Below are experts of layer 9 (counted from 0) of a mixture-of-experts language model. Rows are named router (the router's row for the expert), gate (a neuron's input weights, with its number), up (a neuron's input weights, with its number) and show model dimensions 0-95. Each number is 128 + 32 x the weight over its row's rms, rounded and kept within 0 to 255.
After each expert's rows: a language model's description of what the expert responds to; "mostly gets" lists some tokens that are sent to it at least half of the time. This comes from a sample of Wikipedia text that the model never trained on.

# expert 46
router [181 133 138 142 118 202 148 134  90  89 123  95 140 133 136  85 165 127  85  80  95 118 140 187 136 175 121 117  74 150  45  95 133 197 124  92 217  91  84  74 140 103 119 128  59 104 114 151 164  99 170 113 117 146 100 186 118 105 121 166 132 163 134 172 134  82 156 142  77 166 125 169 127  82 161 111 173  83  91 101  96 140 160 163 138 160 171  76 135 136 117  93  83 172 132 195]
gate0 [115 118 139 108 142 104  73  97 107 114 176 112 118 175 106 162 159 170 197  86 132 111 140 129 116  86 101 104 140 154  76 108 116 119 148  78  63  93 130  87 131 151  87 148 121 109 133 130 152  81 159 157 131 122  90 150 152 170 142  73 139 104 191 100 122 105 152  73 120 157 161 137  92 168 170 107 171 211 145 153 142 168  71  94 119  93 148 147 185 170 123 179  77 130 149  89]
up0 [ 98 133 133 165 140 101 109  56 111 140 146 100 117 186 102 187 124 202 175  86 149  96 166 133  95  96  87  60  98 106 109  58 129 130 120 124  47 130 119  99 116 131 117 104 114 143 141  92 123 100 164 170 126 140  80 154 172 124 143  71 143 119 156 164 112 136 127  93 138 158 137 152 100 135 160 108 199 161 136 151 146 132 105 105 122  72 128 163 153 153  88 143 130 144 124 127]
gate1 [123 128  63  80 150 105 145 111 116  88 115 105 143  86 118 112 142 181 120 147 160 159 119 124  72 120 138 158  97 122 125 164 102  94 117  53 129 168 101  87 154  73 145 122 159  87  87 111 138 182 128 132 128 119 109 175 124 151  99 116 112 110 153 115 145 216 188 161  95  77 159 162 175 142  95 131  88 136  92 101 164  75 135 188 123 147 130 154 168 163  97 117  51 151 182  56]
up1 [126  97 135  96 159 111 158 136 134 106 128 141 113 101  81 158 165 191 128 130 180 106 124 134  96 109 143 167 125 107 134 184 148 132 105  71  98 132 130  94 181  62 158 137 148  74  96 136 176 184 132 113  94  77 136 147 136 159 130 129 141 164 132 112 126 189 191 193  60 135 147 169 178 138  99 143  63 137 124 104 147 103 118 191  93 128 119 144 160 153 112 140  50 129 152  95]
gate2 [ 76 189 194 105 180 143 122  88 138 126 135 127 119 142 138  75 177 176 148 107 111 117 137 176 148 137 124  99 148 110 172 137 126 198 147 156 140  94 194 141 116 154 103 115 163 135 152  84 123 120 137 118 136 161  96 134 110 143  62 104 135  96 145 123  87  89 164 105  82 113  83 117 148 163 109  99 170  81 113 123 195 144 104 113 111 134 121 139 119 115 143 122 130  36  80 121]
up2 [112 121  67 180 136 110 146 149 145  81 125 127 159  93 143 143  92  85 112  52 138 154 113 107  68  77 134 185 134 155 134 138 123  94  94  99 108 155  87 102 202 114 118 119  99 138 110 166 137 109  94 125 132  84 121 108 152 142 205 124 118 117 117 100 166 171 107 203 133 111 147 141  95 128 141 141 127 169 164 110  77 138 136 180 120 138 143 158  94 173 115 107  98 182 129 185]
gate3 [131 154 115 115 208 210  53 135 124  82 170 106 116 108 120  99 109 117  88 122 117 142  97  92 148 128 149 128  54 167 104 158 129 180 149  86 105 149 129 100 146 161 106 126 137 120 171 161 125  90 122 167 121 145 120  91 147 102  97 145 121 152 174 149 119 182  56  64 109 155  95  94 157  59 137 191 198 148  68 135 148  97 147 146 145 109 138 123 115 130  90 104  75 118 173 150]
up3 [152 156 176 109 116 145 150  83 150 136 148  96 114  81  83 136 121 151 167 174  97 117 120  98 132  76 116 203 130  79 119 194 106 141 101 101 127 124 141 156 100 155 119 142 106 193 154 109 119 114 146 133 166  99 141 181  68 176 152 144 138 185 165  65 104 105 182 109 104 119 169 112  90 102 140  95 143 107 154  94 119 172  64  99 129 146 121 188 106 137 160 164 154 107 165 189]
gate4 [149 132 112 157 108 185 151  94 137 101 129  98 114 155 141 126 143  81  94 160 157  30 140 115 116 143 119 193 170  88 168 133 105 128  91 127 146 157 116 118 148 127 206 156 115 146 122 141  95  94 173 148 133 103 157 132  80 135 197 120  93 147  98 117 133 119 154 152 165  82 106 115 161 234 149 165 140 102  88 141 133 143 158 114 158 130 136 138 173 125 136 119 145 120  66  75]
up4 [110 171 115 154 141 169 124 105 104 111 199 102 140 113 133 115 137 113 148  99  70 141 123 112 156 127  88 175 166 129 122  94 165 156 127  81 103 162 108 119 106 120 149  62 150 135 131 135 104 121  91 157  57 158 110 123 150 143  86 137 129 123 117 143 157 145 121 136 123 163 130 142 113 101 130 100 109 112 108 146 166 107  76 149  98 151 120 106 193  29  61  84  76 136  88 154]
What it handles: Opening punctuation. Opening parentheses, quotation marks and brackets after a name or title, such as Regulations 2007 (S.I., plus line breaks after headings and colons.
mostly gets: " \"", " [", " (\"", " “", " '", " ("

# expert 24
router [141  86 174 143 138 144 121 112 123 111 152  79 107 134 157 116 130 130 117 106  90 142 198  99  93 137 152 133 119 130  93  43 120 105 122  96 179 159 129 152 180 134  65 105 179 131  95 152 112 134  89  83 120 133 118 119 115 156 118 165 159 152  71 229 148  80 141 188  98 133  73 144 153  87  98 164 112 122 123 148  94 123 154 160 115  97 109 119 132 111 131  62 175 132 116 173]
gate0 [140 115 151 138 145  92 104 190 168 138 179 170 167 110 161 141 187  72 120 111 109 216  94 173 171  76 117 138 104 127 132 110 147 143 128 117  92 106  73 179 122 127 144 112  58 170 126  81 101 146 179 159 143 102 120 136 156 130  85 142 107  85  98 172 103 157 119  80  77 115  47 165 170 119  67 162 139  43  56 134 133 131  75 131 182 152  92 151 100 153 107 190 110 110 132 124]
up0 [156 122 143 163 101 166 122 170 114 193 150  90 140  66 168 144 160 133 150 153 153 156 113 161 155 165  97 120 129 155 187 115 161 132  91 174 126 139 121 147 152 179  97 159 101 148 100 104  79 103 169 116 105 114 152 109 190  95 194 108 173  85 156 160  46 145 142 109 173 192 128 145 101 174 122 110 141 116 107 158  86 150 149  79  95 117 153 104 138 125 117 163  92 106 174 147]
gate1 [142 115 172 106 165 143 141  87  82 151 138 129 105  80 157 140 162 122  71 161 133 163  84  68 145 143 160 167  97 115 141  92 109 168 124 131 122 166 143  59 132 144 142 141  94 138 127  77 157 104 123  78 156 127 115  98 158 100 135 128  70 113 134 153 104 152 126 173 171 112  91 117 111 170 133 131 133 125 165 154 119 139 112 135 155 160  97 103  87  88 130 120 139 164 145 161]
up1 [158 145  81 112  89 106 160 115 152 176 161 116 159 149 177 162  90 160 100  96  95 131 114 133 159 117  94 112 114 106 159 168 139 157 165 137 122 105 139 167 206 127 147 145 190 115 101 129 194 212 145  98 118 143 157 132 112 177 168 152 195  80  75 159 153 146 200 114 178  95 113 101 161 118 151 144 109  93 140 144 103 162 170 164 149 130 172 170 161 175  96 165 149 160 109 160]
gate2 [164 130  98 177 107 149 114 145 148 119 137 180 136  91 123 135  99  99 115 139 179 182 128 119 103  79 110 117 102  96  69  87 121  76 145  99 151  81 151 143 125 152 149 125 114 125 151 185 184 154  80 113 148 164 151  96 105  93 146 117 123  98 170 177  99 124 133 108 136 112  82 176 169 146 125  77 143 102 117 150 138  63 144 103 121  74 118 137 152 181 128 117  41 122 142 137]
up2 [172 134 126 158 111 156 135 111 153 124 165 145 144 112 115  98 150  92 134 129 203 164 103 160 119 117 150  99  54 103  80 125 142 123 164 154 144 118 141 111 145 143  94 139 170 113 141 103 205 179 107 144  96 126 118  69  65 143 139 139 133 147 183 185 145 160 148 122 148  89  42 166 153 110  93  93  77  99 126 112 107  75 109  91 126 116 155  89 101 152 101  97  25 131 120 138]
gate3 [155 108 164  92 142 102 157 206  87 130 138 186  67 181  94 116  91 128 134  57 161 119 196 104 148 126 126 181  88 134 167 105  93  93 122 103 108 119 106 154 155  84 142 144 189 222 117  98 156 102 112 136  90 112 174  89  69 148 138 128 168  96 104 150 120 124 157 157 137 132 134 128 170 147 137 112 151 102 144  93 106  88 119 123 111  59 155  82  78 143  91 126 130 179  75  86]
up3 [150 103 129  51 159 180 141 107 175 136 135 121 116 139  92 121  65 175 100 139 152  75  81 142 115  66  76 155 122 141 132 108 164 192 151 114 140  98 202 123 153 162 132  87  51  37 117 111 111 151 110 129 109 103 145 184 168  82 112 171 127 102 110  93 150 143 107 114 149  68 122 131 107 127 138 136 140 146 132 134 165 163 124 128 169 103 117 165 119 112 122 163 178 142 166 229]
gate4 [181 158 126 108 110  99 147 169 107 114 147 131 193  85 176 129  91 111 137 164 119 123 171 180 164 120 138 174  89  79  95  96 130  60 119 168 138 144 102 122 147 113 159 129 137 155 166 155 102 152 142 140 160 166 122  72 129 181 109 110 159 162 126 121  77  23 148 134  94  69 189 145 127 128 164 154 122  88 155  79 132 135 106 191  74 104 115 131 126 170 188 127 127 105 172 191]
up4 [103 105 168 119 149 136 148 140 116 122 170 154 175 100 159 140 144 116 117 154 132 131 139 132  99 149 130 143 105 150 113 159 159  90  79 106 113 114 105 141 101 144 159 197 127 115 179 133  96 153 157 113 138 152 142 120 137 208 103 122 132 187 155 146  69  92 121 162  85  69 190 153 125 120 119 178 169 116 130 106 152 177 126 138 132 123 155  93 115 115 145 183 185  83 135 181]
What it handles: Foreign word pieces. Word-initial pieces in non-English text and foreign names, mostly Romance, e.g. la, de, dorm-ir, Pensam-iento, Col-mar, Nav, Sav.
mostly gets: " Nav", " Sav", " la", " Pe", " с", " Dom"

# expert 57
router [162 135 141  95 118 116 117 136  72 168 145  96 146 144 106 104  96 170 106  77 131 125 156  43 141 165 128  74 167 165 106 152 150 139 117 111 193 145 129 117 129 151 130 184 143 156 179 161 143 143 136 100 149 120 101 190 119 151 133 117 122 137  80 124 108 110 122 175  59 189 113 165 165  95 183 144 120  98 118 100  67 148 143 117 210  84 151 152  56 143 107 107 110 140 169 145]
gate0 [135 146 124 109 150 171 186 106 164 137 115  54 111 147 129 140 138 129  89 110  80 128 120 138  96 153 129 185 108 128 132 149 131 169 167 133 133 129 148 141 101 133 120 110 134 148  93 152  87  51 130 123  31 137 155 154 102  87 125 124 123 142 107 111  67 131  67 121 102 114 119  91 127 103 150 141 146 117  62 164  87 118 135  61 159 122 152 138  89 145  83 123 174  41 132 165]
up0 [ 96  82 110 146 153 131 179 117 127  72 155  55 123 139 157  93 119 104 100 160  83 116 125  99 140 168  87 143 141 110 177 116 170 124  66 150 101 126  68 170  81 112 156 125 124  86 101 149 123  90 106  67  89 106 146 198 118 102 115 174 141 124 152 112  68  87 122 109 134 110 119  99 152 179 162 154  56 131 124 181  79 153 104  88 107 130  99 164 131 120 137 162 161 170  65 111]
gate1 [169 109 143 155 135 177 102 142 111 164 158 129 158 129 131  91 139  70 140 151 134 126 173 105 109 120 127 132 150  98 126 193 183 139 150 108 108 102 110 116 150 154 129  89 123 141 130 153 104 145 109 111 184 140  90 132 103 124 153 151 185 147  88 103  78 153  88 103 111 209 107  98 144 157  74 118  91 174 132 105 119 161  84 118 217 152 127 127  83 112 178 104 189 150 141  93]
up1 [ 99 136 148 142 134 106  96 141 156 146 167 138  96 159 161 162 154 147 114 118  87 140 174  57  97 138 128 108 169 162 159 184 146  91 153 116 114 145 121 156 134 142 112  78 127 137 195 139 122  97 158 142 155 161  86 147 144 117 138 177 110 157 131 147  68  94  97 157 186  95 122 156  62 142 136  92 129 130 130 170  99 131 170 180 127 128 193 100 121  77 107 119 114 177 109 131]
gate2 [127 175 135  85  97 100 157  93 154 179 199 134 122 115 130 111 151 141  71 104 150 134 136  74 104 125  88  99 188  97 157 133  68 205 162 106 175 156 115  92 153 158 132 142 164 114 144 202  81 134 134 147 173  72 121 125 121 130 106  78 117 133 164  55 102  68 166 152 100 161  83  89 154 149  72 129 132 103 131  92 116 136 131 108 137  68 153 112 129 156 111  86  96 149  85 137]
up2 [149 112 124 132 116 148 174 129 141 162 109 100 111 123  85 134 137  63 106 190 130 102  82 138 137 158  95 230 173 124 109 142 162 126 163 121  79 177 153 161  98 163 173 126 134 125 175 177  98 110 102 103  87 108  93 124 130 135  82 166  96 125  79 116  89 206 128 162 136  79  87  63 175 183 111 101 125 114  95 156 133 105 130 113 162 161 161 132  44 167 109 133 141 140 144 112]
gate3 [135 177 130  62 163 125 102 124  97 168 162 132 112 139 122 135 142 116 155 119  70 147 150 141 158 140 173 121 112 131 109 124 162 129 143  96 137 154 173 152 133 158 116 173 173 118  85 110 180 139 133 135 145 143 132  51 187 132 114  93  87 126 122 123 137 171  33 152 134 132 105 106 152  96 174 121 183 128 122 126  51 122  85  80 161 147 169 187 116 100  96 112 134 157 139 164]
up3 [110  61 107 170 143 173 171 105  69  61 195 132 129 109 168 107 108 180 119 143 114 154 120 157 108 152  81 122 152 156 151 124  65 118 130 113 125 120  99 156 166 138 155  80 135 164 111 177  81 113 117 155  81 134 129 178 109 166  85 145 141 105 140 128 143 147 165  78 119 132 117 184 146 146 136 165 158 151 123  92 141 146 176 139 126 120  83 133 102 143 193 136 176  71 123 126]
gate4 [162 115 182   0 116 108 158 105 158 109  76  97  92 130 107 181 158 115  85 115 141  68 169 109 135 124 131 153 159  98 129 107  68 123 139 157 129  87 122  89 155  84 139 134 121 117 125 114 155  96 118 127  77 125 111 133 148 125  90 145 183 147 123  80  80 112  75 183 139 136 113 159 147 151 116 135 150  92 113 166  85  81  83 130 138 142 114 145 139  59  66 166 135 164 148  98]
up4 [179  99 157  52 137  99 137 120 135  71  82  50 124 151 157 134 168 112  81 127 183  93 134  80 131 116 109 165 160 127 110 112  42 148 139 126 107 100 132  85 170  95  93 143 136 134 123  83 108 111  79 127  97  83 113 126  92 129  90 155 176  89 119  99  95  60 102 148 115 156 134 109 139 143 102 123 131 146 109 157 134 101 118 135 113 133  91 142 141  70  55 121 115 154 128 107]
What it handles: Transitive action verbs. Verbs and prepositions that take an object, e.g. provide, create, give, offer, combating, towards, with, often after to, and, also.
mostly gets: " provide", " create", " give", " gives", " provides", " creating"

# expert 47
router [122 142 101 130 129 194 107 154 133 121 117  76 162 164 106  94 126 151 126 109 146 101 154   0  95 160 129  88 145 136 126 153 113 116  94 119 140 150 120  83 170 139 128 170 123 145 160 197 109 169 113  89 156 175 108 148 113 115 134 112 124 153  99 166  83  82 142 140  60 163 135 135 145 112 104 143 118 107 148  47  99 154 200 118 159 112 133 121 134  99 125  46 144 109 155 132]
gate0 [153  64 183 114 140 102 129  81  90 120 127 126 109 113 142 112 172 154 117 150 103 135 114 105  59 109 103 107 129 153 132 127 174 128 140 111 116 138 117 117 156 170 131 168 175  94  97 132 158 162  90 139 154 138 156 119 139 111 124  91  72 137 131 136 104 104  93  79  57 147  92 145 189  97 145 122 134 106 178  71 112 122 135 140  94  86 115 139 105 165 157 109 122 106 130  97]
up0 [100 216 100 161 149 172 117 161 145 146 123 162 183  97  93 142 104 124 120 140 125 143 135 145 142 123 165 110 107 146 168 111 117 104  98 136 120  96  97 103  87  99 134  52 100 210 166  77 107 131 176 121  96 103  99 142 109 176  70 118 164 158 130 113 141 116 181 163 161  65 167  94  26 140 129 154 154 106 134 150 117 138 164 135 112 159 111  75 177 130 134 157 111 107 112 173]
gate1 [110 166 107 132 108 149  47 139 100 128 122 142 150 128 131  97  70 148 132 156 152  99 146 126 156 112  43  69  63  87 150 142 173 135 132  78 184 115 112 108 184 166 128 135 133  73 137 116  88 163 133 140 148 178  99  99 117 125  86  79 160 147 139 178 137 148  97  78 116 130 129  47 144 141 133 108 129 150 147  91  95 175  93 182 141 148 116 137 130 130  90 114 106  75 113 117]
up1 [172 158  99 155 152 112 106  99 160  99 131 132 137  96 135 154 124 101 135 158 119 161 116 161  87  96 125  91 104 130 172 115 156 127  54 146 130 136 116 149 107 145  94  69  84 110 132 103 143 141 162 162 165 182 102 123  97 100 122 177 132 174 120 182 151 132 170 142 151 111  79  90  98 174 148  74 145 142 121  99  87 150 100 141 102 168 136  88 134 138 153 127  68 159 133 140]
gate2 [146 138 153 120 172  97 177 136 174  82 100 145 100 114 118 170 154 123  99 146 100 123 127 126 147 159 109 100 151 113 131 129 128  56 114 170 134 178 121 161 123  92 116  77 145  86 127  53 117 158 161 110 133 188 183 129 163  68 180 178 137 101 107 174 137 120 170 110 142 113 133  88 110 119 161 117 117 129 139 146 161 135 143  78 114 107 138 101 136 168 117 151  97 117  89 123]
up2 [169 207 115 152 119  31 120 133 119 144 100  98 140 116 108 107  85 228 165  91 131 144  95  94 110  83 152  98 179  78 147 139 120 152 115 133 147 173 116  66 132 145 125 113 161 139 163 155  92 171 111  94 138 138 124 149 140 113 117  96 158 107 152 103 115 128 192 129  81 177 113 159  80 100 108 162 112 217 139 130 193 125 188 136 138 130 114 125 156 138 175 127 101 114 136 111]
gate3 [113  89 169  77 142  91 132 141 175 112 125 144 102 105 127 151 128 147 123 174 118 102  77 114 113 116 152 176 114 147 124  91  83 169 175 111 164 134 175 115 135 165 144 152 128  96 111 112 171 139  93 214 162  71 115  83 167 194 111 104 112  70 142 183 157  97 103 109 145 119 160 127 130 155 140 125 175 135 116  77 171 143  87  66 158 152 154 141 144 183 177 179 118 118 123 151]
up3 [134 181 137 125 111 138  86 168 121 143 131 117 151 170 106 119 132 162 175  67 130 176 134 136 119 141  95 131 122 132 161 151  90  85 103 182 118 106 101 136 168 161 124 166 118 153 145 141 135 142  70 121 164 118  77  99 135  88 144 107 130 164 162  81 130  40 159  38  73 122 150 129 106 119  86 110 221 126 114 165  81 109 153 198 106 126 175  68 139 120 121  10 136 102 129 153]
gate4 [174 175 118 137 115 111 119 174 169 170 114 147 105 156 138 100  76  95 142 118 125 176 149  88 171 154 140 114  84 121  93 168 139  89 139 159 114 162  80 132 113 110  99 103  37 159 140 197  87 123 115 132 155 184 129 122  73 139 156  79 148 138 126 118  69 151 150 151  97 104 137 139 107 116 104 104  69 173 112 144 124 101 113 123 145 105 111 118 186  48 150 139 141 126 133 129]
up4 [104 120  54 156 129 114 154 154 101 110 116 101 140  94 107 123  68  89  93 106 114 127 119 137  75 145 155 139 112  76 104 119 117  94 155  49 118 151 139 123  97 133 158 108 112  85 126 151 148 162 125 120 108  81  79 132 145 182 111 154 185 184 171 160 129 162 156 141  82 121 126 183  91 101 101 126  60 153 179 155 141 126 144  84 124 128 164 105  91  80 222 117 162 103 116 142]
What it handles: Career verbs and prepositions. Verbs and prepositions after he or she in biographies, such as served, attended, graduated, played, and "at", "during", "with".
mostly gets: " at", "During", " During", " during", " At", " graduated"

# expert 43
router [101  87 125 100 148 168 141 137 108 133 111  88  78 122 126 150 162 140 108  50  80 145 197 102  85 145 105 104 123 100  82 118 145 145 117  94 189 110  62 117 163 106 198 164 154  78 139 135 121 113  93  85 168 157 117 169 139 134 129 135 112 153 146  96 120  91 112 178  69 153 142 159 163 131 127 146 148 128 110  82 101  91 203 149 155 110 147 167  84 109 117  65 150 163 113 145]
gate0 [141 111  67 199 169 136 169 149 130 198 153 117  35 149 132 127 133 123 114 134 114 127 103 115 102 108  94 146 132 112 103 127 135 142 207 172 134 151  99 109  84 151 103 144 102 125 146 160  88  98 150 114 109  62 155 124  85 127 155 139 145  57 107 144  84 160  86  86 154 159  57 136  99 152 125 185 138  94 175 143 111  79 193 115  76 108 101 145 200 158  98 120 129 154 146 116]
up0 [147  69  89 122 148 112 140 101  50 106  88 137 149 120 168 152 121 113 158 135 117 103 161  40  95 147 141 111  87 185 154 110 141 176 144 153  93 101 106 107 158 115 147 144 196  92  75  94 180 158  90 147 136 172 123 136 160 177 146  99 112 196 124 106 168 139 177 120  99 128 116 175 189  66 142 141 129  87  98 172 218 129 134 128 159 147  81  62 124  98 113 137  79  47 127 112]
gate1 [151 146 120  99 137 126 117 161 129 164 112  64 139 173 141 136 126 169 176 156 121 138 130 126 118 134 146  98 144  69 159 175 112  99 113 133 151 187 128 101  97  60 162  83 138  80 121 132 154  93 157 120 126 194 119 106 204 124 121 156 114 149 115  79 177  98 106 145 159 113 124 104 121 127  71  86 144 153 138 126 109 165 130  99 181  97  81 127 132 148 150 106 148 133 161 102]
up1 [168 158 121 138 170 146 102 187 148 147 158 117 167 155 114 184 121 116 119 174  62 123  90 121 146 131 161 109  98 179  88 134 145 199 167 114 112 113 122 142 171 151  99 110 108 132 160 103 177 131  92 106 143 183 140 187 117 157 141 147 154 111  85 113 164 107 157 139  82 114 136 161 161 151 175 151 135  76  89 100 147 153  78 112  78 180  84 157 136 142  79 208 125 117 105  94]
gate2 [124 128 186 127 160 175 103 160 123 108 138 158  98 210 146 171 227 111  79  96  95  75 143 134 113 126 155 134 132 147 113 122 111 152 108 102 135 102 184 125 118 120 127 129 140 162 159 127 148 179 109  98 113 104 117 143 143 183 142 109  69 117  93  46 135 117 108 158 135 158 137 118 144 131 125 178 173 158  96  93 143 191  80 141 163 114 137 139 147 150 162 166  87 115  90 175]
up2 [132 100 112 146 137 162 175 120 115 163 173 135 145 174 153 150 146 122 111 103  68 163 134  80 101 161 159 135 161 143 173 124  93 110 130 161 116 137 116 118 140 135 172 100 150 141 141 121 144 156 103 103 115  91 160 101 191 109 169  71 101 136 206 110  92 149 147 165 135 121 115 129 124 119 135  99  66  77 125 123 110 119  89  74 122 136 130 100 135 211 129 133 129 166  90 113]
gate3 [130 129 174 102 166 140 140 144 124 163  94 157 152 184 119 111 130 181 101 121  75  99 149 126 127 152 137 111 103 131 118  76 147  93 112 126 177  92 104 121  90 160 152 104 182 103 100 140 108  61  72 131 178  54 113 154 147  74 167 149 134  74 133  91 169 172  96 139  66  99 154 133 117 126 135 117  73 209 144 125  62 169 153 189 117  99 124 122 116 171  85 155 208 143 101  87]
up3 [128  78 124 116 111 153 193  88  72 126 123 104 116 178  71 150 124  93 125 127 159 113 131  95 151 100 133 137 112 185 150  82 113 115 104  72 132 113 132 100 146  96 113 124 147 133  70 105  74 201 163 118 116 135 115 110 133 138 142 105  83 110 163 100 130  90 107 149 148 128 133  80 128 179  90 121 161 130 155  75 141 154 102 118 146 165 141 112 118 136  67 132 188 158 122  82]
gate4 [127 165 121 164 118 144 142 194 115 146 143 135 118 127  92 129  80 115 110 140 144  70 119 125 190 147 101 124 107 140 116  97 161 148 111 126 162 147 131 158 113 144 115 132  96  74 146 156 119 102  98 121 122 164 122 106 168  97 132 121  92 130 131 173  83 123 104 175 171 151 101 116 122 140 147  88 144 112  93 159 143 117 206 178 154 175 120 133 151 130 146 129 143 166 116  99]
up4 [197 144 120 151  61 121 132 138 129 129  92 126 121 154 133 131 155 138 113 109 117 124  84 140 123 162  88 148 184 161  53 150 158 170 101  97 126 169 117 139  92 132 169 134 105 147 116 131  93 140  78 124 116 203 141 107 139 122 151  87  94 143 152 133 107 154 117 104 136  88 116 129 115 145 139  95 109 118 142 113 174  77  86 130 155 196  73 185 131 101 148 148 150 113 110  85]
What it handles: Lowercase word-initial fragments. Short opening pieces of uncommon words after the, a or of, before endings like -ers or -ist, such as cad, jud, pro.
mostly gets: " pro", " ra", " anthrop", " tra", " reg", " exp"

# expert 2
router [144 109 142 122 123 130 124 129  63 149 124  78 185 106 111  60  95 143  92  98 124 148 188  90 100 178 117  96 100 192 115  95 133 200 139 124 123 122 103 131 154 108  99 169 136 123 179 202 148 150 168 121 169 176  98 168  92 164 109 167 122 120 139 123 133 107 149 147  51 144  71 200 106 105 110 197 100  82 129 117 113 173 108 112 209 113 198 179 148 136 111  80  97 139 106 130]
gate0 [139 167 150 153  75 139  93 142  85 179 100 125 128 167 140 149 106 141  60  78  97 180  85  81 105 138  62 107 157 125 101 201 161 121 109  97 122 127 150  66 141  76 185  78  96 109 188  84 126 116 151 109 125 149 197  86 207 139 135  64  91 155 129 116 135 123 105  68 142 124 135 134 144 105  95  68 129 125 111 100 126 126 134 134 136 128 159  82 135 190 108 162 123 177 182 133]
up0 [112 146  70 134 121 129 111 187 147 114  79 127 140 123 193  78 126 108  70 148 141 172  99 167 108 140  95 129  71  93 104 105 204 122  99 100 160 164 133 122 177 125 147  58  99 196 114  82 154 105  91 137 111 102 101 166 151 171 111 180 137 116  84 125 100 173 147 134 140 173 110 156 160 111 135 120 105 156  80 129  96 194 132 131 214 130 167 124 106 199 115 113 118  83 173 144]
gate1 [147 125 220 152 138 102 121  87 137 186  71 127 141 166 159 104  77 166 184 145 110 166 143  74 121  88 220 147  68 134 129 103  93 104 191 116 149 119 151 127 150  99 103 120  84 116 128 134 140 148 137 103 165 163 127 155 127  93 137 107 153 165  99 116 114  68 123 151 101 110 119 133 131 147 105 144 138 177 165 161 139 209  98 141 166 102 107 139 155 116 162 108 154 157 112  82]
up1 [116 142 142 148 143 138 150 118  85 154 157 140 128 178 126 135 118 152 163 110 100 188 192 124 123  24 100 128 107 140 153 102  99 109 130 210 104 137  97 161 101 156 113  70  94 121  87  88 138 141 152 126 128  76 174 127 140  94 113 100 108  78 119 138 121 126  47 125 100 110  95 132 137  93 188 153 143 164 128 159  97 179  98  91 117 123 161 130 121 164 183  99 172  83  84 114]
gate2 [154  82 165 160 186  98  82 115 109  96 164 141 145  98 126  87 151 104  74 142 107  88 143 121 130 149 124 123 117 148 137 166 183 134 134 113 179 131 146 144 138 143 164  93 177 122 164  79  65 166 102 104 161 132 162 100  88 114 159 169 162 121 110 138 124 132 107 124 172  84 177 159 135 110  92  88 110 119 106 135 112 173 136 161 132 174  40 187 202 164 131  82  99 110 134 123]
up2 [ 48 164 128 144 111 108 125 106  75 195  90 113 134 131  99 108 110 118 175 128 127 157 170 159 127  77 184  99  83  89 127 147 108 150 155 141 110  93 119  86 154 161  45 141  71 164 122 124 158 112  96 107 102 106 123 136 135 128 118 104 110 151 152 120 173  62 141 120 159 113  95  48 133 186 137 136 153 131 143 134 180  93 177  75 190 144 145 161  97 152 169 168  98 114 141 170]
gate3 [139 137 120 102  95  81 153 138 138 112 168  59 204 179 125 116  72 118 116 130 144 142 128 103 112 152 103 119 125 136 119 189  82 144 170 130  80 153 103 157 141 104 135 101  94  64 116 178 163 172 107 109 131 128 110 142  93 133 149 137  88  86 135 136 135 167 133 175 185 158 115 132 132 182 123 145 153 166  64 120 142 131 125  68  99 102 182 139 148 107 146  28  88 148 108 147]
up3 [150 117 156 127 100  84 101 148  61 165  42 168  88 122 149 101 109 140 121 110 147 131 136  88 114  81 140 134 101 167 162 114  71 158  63 130 221 103 133 119 137 180  99 151 156 129 191 127 133 149 137 124 176 147 146 145 139 147 159  48 117 152 102 107 151  68 115  90  63 120  98 136 161  91 141 116 133 137 173  92  95 110 173 129 183 183 139  97 115 102 161 150 137 124 125 151]
gate4 [126 170 133 125 106 132 142 141  91  87 125 105 136 121 135 107  78 170  97  67 137 119 174 108  92 102 186 125 120 134 114 170 147  93 153 154  86 178 138 156 148 132  74 106 134 127  78 144 207 142 117 129 157 132 109 107 181 185  66  80 197 121 161 122 148  91  82 112  95 147 144  86 144 151 115 144 159 116 180 157  91 106 112 156 130 109  64 136 150 169 105 161 167 103  92 134]
up4 [ 69 149 104 130  94  96 184 115 143 118 142 148  90 138 145 166 106  98 129 112 163 125 130 138 155 134 147 149 138 120 134 114  99 220 143 124 106 114 112 140 100 121 111 141  93 129 148 106  88 155 130 164 122 142 142 139 163 118 126 187  61 137 167 134  86 119 119 121 146 142 107 107  56 146 113 142 153  96 126 109 122 143 167 112 149 155 164 168 155 155 153 144  72 135 158 136]
What it handles: Passive past participles. Past participles and -ed verb endings after was/were/been, often passive, such as used, described, killed, renamed.
mostly gets: " used", " described", " developed", " replaced", " caused", " appointed"